Experts of a small language model: 48 experts in each of 10 layers.
Below are experts of layer 3 (counted from 0) of a mixture-of-experts language model. Rows are named router (the router's row for the expert) and show model dimensions 0-127. Each number is 128 + 24 x the weight over its row's rms, rounded and kept within 0 to 255. Numbers have three digits each.
Before each expert's rows: a language model's description of what the expert responds to; "comes before" lists some tokens at least twice as common just after its tokens as in all text. This comes from a sample of Wikipedia text that the model never trained on. Tokens count by the router's weight.

# expert 37
Description: Hyphens and en dashes in compounds, score ranges and table rules, plus prefixes like non, sub, pre, inter.
comes before: "-", "|", "1", "0", "19", "2"
router:147165123152119124084153130100127145123160157121088100160129125143166154128123134103126168093161139190089156140146116127135093121119151138129120101160094089088168132141105126163152097106111124133135110118123127161156160093127156109133145137136112144112148137166102145151174152123104127113116083143110097126171138163085102109144124112114081153149121145111144126142086170127129138086140

# expert 26
Description: Periods ending sentences in prose, also closing quotes, question marks and abbreviation periods such as Hon. and p.m.
comes before: "\n\n", " The", " He", " In", " It", "\n"
router:124116130170074126099123146129107146118161095089078141095132120129112149128125124130129156139123116147141103141154136141150111074179168125137134105146131124101120127098092126121154120100075103136132112110084128137144150120159140071141127178118161138146101148094142153096178131106113210135109131112127119111156125143148173113137154170133142129139116174127151119114137121140130140132160

# expert 33
Description: Closing parentheses ending years or notes in lists, and recent four-digit years like 2016, 2018, 1976.
comes before: " |", ",", "\n", ".", ")", "–"
router:121116133137140123122136103130155137131174175133111110091149134116141147110102138112143111147118114175128139124155106166137109116167130143122175080158093121136118145130085156135136123141137092146117074145131153166174131106149111129168143142117141176148102101110124155119120141101111149078095143135138115122120192180094177108118142172116127143110124159098150123105125145148095088111128

# expert 44
Description: Numbers in text and tables, especially year prefixes like 18 and 19, ages, dates, heights and vote counts.
comes before: " |", ".", "–", ",", "0", ";"
router:116163163116117177115112112113107110119169156093116095168143155136168122118119159101130145109153141097123153095124082145127104114154130141139147118165129120097145087109098162155102122129123123140137117141123135126103160101136115160139136184078150143117070103169096148094141185109121138124125094147127139119141121151118103123132152157146083129108144136103127101148103161108124170083129

# expert 17
Description: Word-final suffix pieces completing nouns, such as s, ing, ion, ation, ment, ity, as in corruption, drivers.
comes before: " of", ",", ".", " and", " in", " for"
router:121140125162093135130115142092140136124154181105135118067166162153149149114099142130141109112133127156113161104179125105109144144189155121160105128102157100123134144123104115134095102104119155101178077122146125129159136133109117122165127137108159137134104174135107146148141145132113157118136140157124137125122143144128144124119137123180103150125132144062147107152078127111135173102082

# expert 45
Description: Conjunctions and prepositions linking clauses, such as as, with, and, but, when, while, and sentence-ending periods.
comes before: " the", " a", "\n\n", " The", " he", " well"
router:160112120160111130103115132135119131134128115107128127125124125148146151110119089106145117078174164123129099102171118139149099127122138143128130081129148122110093106107115172106174120114080124147119172143163099142125164073112083152165136131104097115140120150122156111122149163105157130147105173108112124109156127135132160138115146148139138126124184195139122110194125157124143105112108

# expert 5
Description: Main verbs and auxiliaries after a subject, mostly was, is, were, had, been, often after he, it, which.
comes before: " a", " not", " to", " been", " the", " be"
router:118152110147118154118080133083108124146152159137118153158087124155154146099092138161159160109108124144083148100148105107154136145143133116131121093099131105115130157143108131125134135105104137108112129161144099153099140094142122110136103135105100145125073128167162108093161162101147173107101098151151083123105163149104095094114134183147122119148143130115165106173132118107121093134138

# expert 11
Description: Verb endings and verbs after was/is/were, such as implement-ed, compiled, used, known, plus dashes in tables.
comes before: " by", " to", " in", " the", " as", " a"
router:140141123121109132097094150080129137108129138134155139163147153140107177130105164158143150156160136118111115111141144137112124131129119099103172132130129084131115095115121137094117146142096100171103115125105120130137148125110101150143114125072101138137112122143137144148170172103098145119094106135093123126099176132107141097133139183143124146153127196128148111184119162141113126069168

# expert 32
Description: Pipes, semicolons and small numbers inside sports statistics and election results tables, plus words like Pts, Swing, Nominated.
comes before: " |", "\n", "  ", " 0", "–", ";"
router:177142148118104173118138157101105156093120167112156091107191153138167148127126117121145126144142166112107167118129084138178096109165137149102117129161134118115083147137122116123098118109109127167180130162124132154108160103142118139142134156118129151128130162137107179111139146112126165113083093102135114106117134135111155114119124140164113129076171156110154112133107132100140150117117

# expert 21
Description: Equals signs in section headings like ==Charts==, and infobox or table labels such as Location, Total, Born.
comes before: "=", ":", "\n\n", "\n", "See", "History"
router:127162157134089140109149170126148125107143146118131140089178153124143136100109141144169115147114097162147143096107136171144125130157146114129124136149112130112116104164091148133156115117111096122128112101109138159108135142119137159128144141087144165107110125132130154092151134139119136161066125192116113108098180141132129110128145085142138087134160092141161057134130156132165105124098

# expert 41
Description: Pipe separators in table rows, opening parentheses, and mid-word pieces like val, ated in intervals, animated.
comes before: "\n", "  ", " 1", " 2", " 3", " Nominated"
router:157158156134088163110155140113096128121170192121106129090169145142165167108094170129133098105156161153102150143161099156132131110150139175130123132159110122100140140125108128148132116090109105150127124151102119169120159089115114126159122154113118133140072128127107167093163149109123153085112097133153096112127118162094104128141136135156118124105132143125138104143114139070125147112137

# expert 47
Description: Apostrophes before possessive s, as in district's, minute marks in match goals, and adjective endings like -ic, -al, -tic.
comes before: "s", "al", "t", " first", "ally", " mother"
router:140134123191092178094125103102144138070163160108138128076184154133155135084136116125140138136159155079108147122139092168127151118169136150064116119124096127135093123100121129120141133128104145125166130149132153124155127181152139150145142126135124141125092133137104159087129148118124138109107135127147114115127127155099107115117132118118112166152150159123147110122093118117185127103152

# expert 19
Description: Location and time prepositions, mostly "in", also on, from, into, during, as in "is a village in".
comes before: " the", " a", " his", " 18", " their", " January"
router:169122136133116150141128148122163144133169138139084158154188119141151135109096100146148124088135171134121108149141142140109097118116140148108139116104120092079165108124124144180123109137111119148154167117126117160114127149112142139132156154112126210085099133102129148088131150112119124119059140135160111134139081117106120109118167136175131132116136153118167101141131123143169134115134

# expert 2
Description: Pipe characters separating cells in wiki-style tables of sports results, awards, elections and statistics, including header separator rows like |---|.
comes before: "\n", "  ", " 0", " 1", " 2", " 3"
router:158114139133061132118128147106124180083180138147147117086137156133141138106083131123157153132131111147114110149185113168081126137146115138121118141141134120159139142113139127128158137109131149157133142153156155184128183148139103120141140128151086149149056128136128131109126169124104156101151107128134118101130126142131121138121129132149127127119179147095143062151135154084119136138128

# expert 8
Description: Final pieces or words of proper names, especially places and institutions, such as House, Street, River, Award, Wall(ace).
comes before: ",", "s", " |", " (", "\"", ";"
router:130118155129068146105129083110118131137160153128131135119159182145108163123130139129141115113168115167065172125142143110151116101147145142126155130139088110115091131121108146155105097129131136107145113180126128142148136157121116144160126133122127136141107132099082143101143142098127162083075071155123094110141161137098152096131147147139135172127136151111149106139079135100111134121086

# expert 36
Description: Newlines and paragraph breaks after headings, sentence ends, list items and table rows.
comes before: "|", "-", "=", "The", "In", " -"
router:109156137144112180129130130078152119128143163119100137176139145155123152145125121078138127150113133120117156143150099112142110107173153137108147130144116102091117129125107167110070088157112114122132169181161130153127160156114106113124117134143123117131118099090144153145156128077079092093122151112127119126147092164131119099077133116119142115124122155164153091126083097135112150135145

# expert 34
Description: Final -s, -es, -ers pieces forming plurals or third-person verbs, such as daughter-s, proceed-s, breech-es, Touchdown-s.
comes before: ",", ".", " of", " and", " in", " were"
router:125182107134117153108122151123151114088146101107087136136148120150165178102074124072136101137131105126115160129124084109073113124170114144133106130108145117101105149134128145169106129112104145146135137126171158140134132076168087138155141136114121141142129118116099169140148161113138166121110123132111092120132146139128174127129167129167142155148121146099160086151135128108081124107104

# expert 10
Description: Commas after a finished clause or phrase, before and, which, but or a new subject, plus dashes in dates and lists.
comes before: " and", " which", " but", " the", " he", "000"
router:160158166168119127104113097109137133114133118132129144167128111126191143120119127124152135094171083149114184098131142165138090122135137153106120109140177128100143105141134151134102134125116095175172134171142163149135127121161135124142124137098148124128083172063132124086122162099092142125150122137082133092128145117088131113128136097143131131119127136093151097099098154147116127126145

# expert 43
Description: Capitalized words in institution and place names after the, like University, National, World, State, County, and "former".
comes before: " of", "'", " States", " and", " in", " was"
router:135147155146105143102149129126103142104161175105150105076134121147132147124131176152139139131121131204129148148172099161121112127155155130117145117168122134104100154148135134168120120149102130126131130164136117113128160104123140122123149151082134159138117156081106153090099187064086156101107136112164127118134118141106126102118172108132105084107137133121140113130115154154149132102106

# expert 42
Description: Digit pieces in match scores, set scores, times and large numbers, often after a dash or colon, such as 0-2, 25–16, 6:00.
comes before: " |", ")", ".", "%", "′", "°"
router:162100112135110138124121133115141166113137186069082100112155175147176150115116127166145155112167145145105166131131114159202094158153153108117151120119131133089118138110094125130157124097089123144132093154135127157127133119142135129144148144106122150150118142121147155119141149116113173097124104110137070116098123138144114129142126132136109120090149160113132122132054102116107133116126

# expert 39
Description: Prepositions, mostly "of", right after a noun in phrases like "responsibility of", "Society for", "memoir about".
comes before: " the", " a", " his", " their", " this", " its"
router:125148102123117151113102052126120147101191117104126116132154147133101126136084148137149140111128114134114117106111121140143129159127172149160117161115099136117122117106110137151161121135127113167164089169126180128140174149149131108167150136115125153129145137085084128119100143115105116114106133135122120136170140126122123121114135191147109160135202106149128114159127125164170135089114

# expert 27
Description: Common nouns after the or a, such as film, work, use, game, contrast, addition, which often take suffixes.
comes before: "s", " of", "ing", "ed", ".", " to"
router:139136131137054116119130120107111128120159136165112075125167141165157166119080152115130157126207135147126165114181148126150132116116144147118191130181177097105109152133138148123145077132111112130163103157111117118131145117135117094137138151116135157115107163140117093124144133094115134144115105168120120126126114167117154110115140116140137124143144145114135105149119146092121122146091

# expert 3
Description: Words starting wiki table cells or list items, such as "For service to" in honours lists, blank double-space cells in election tables, and "In".
comes before: "|", " States", " Kingdom", " York", "ed", " Carolina"
router:164134140114111123119122128115111139098134168102137142118216138141183148126114151099148114119153136104081180104126115149176109108155145116067134123121104133091097157132120123131092108103090115138147121149122155147094144115143126130146147156110129141108132122143081131102151158104109152118085099150151082108132109147108120119133131131149104116112137132121147111151068144083156130100112

# expert 22
Description: First piece after a hyphen or quote, such as de in in-depth and on-demand, plus sentence-start He, She, Co, De.
comes before: "|", "d", "-", " was", " also", "r"
router:140153124134119135110163145115109155106127199104125150149168151139175148083119178121142113129159130151083191100120133130162108111128143163104140097126091123082121138110111135121080106124099126160127155143181136165103117091102148131150141153105125125116142129129099150120150151090124144140113109135136091099148102156148131131130148115127114136118149137110135123149088149093158175111093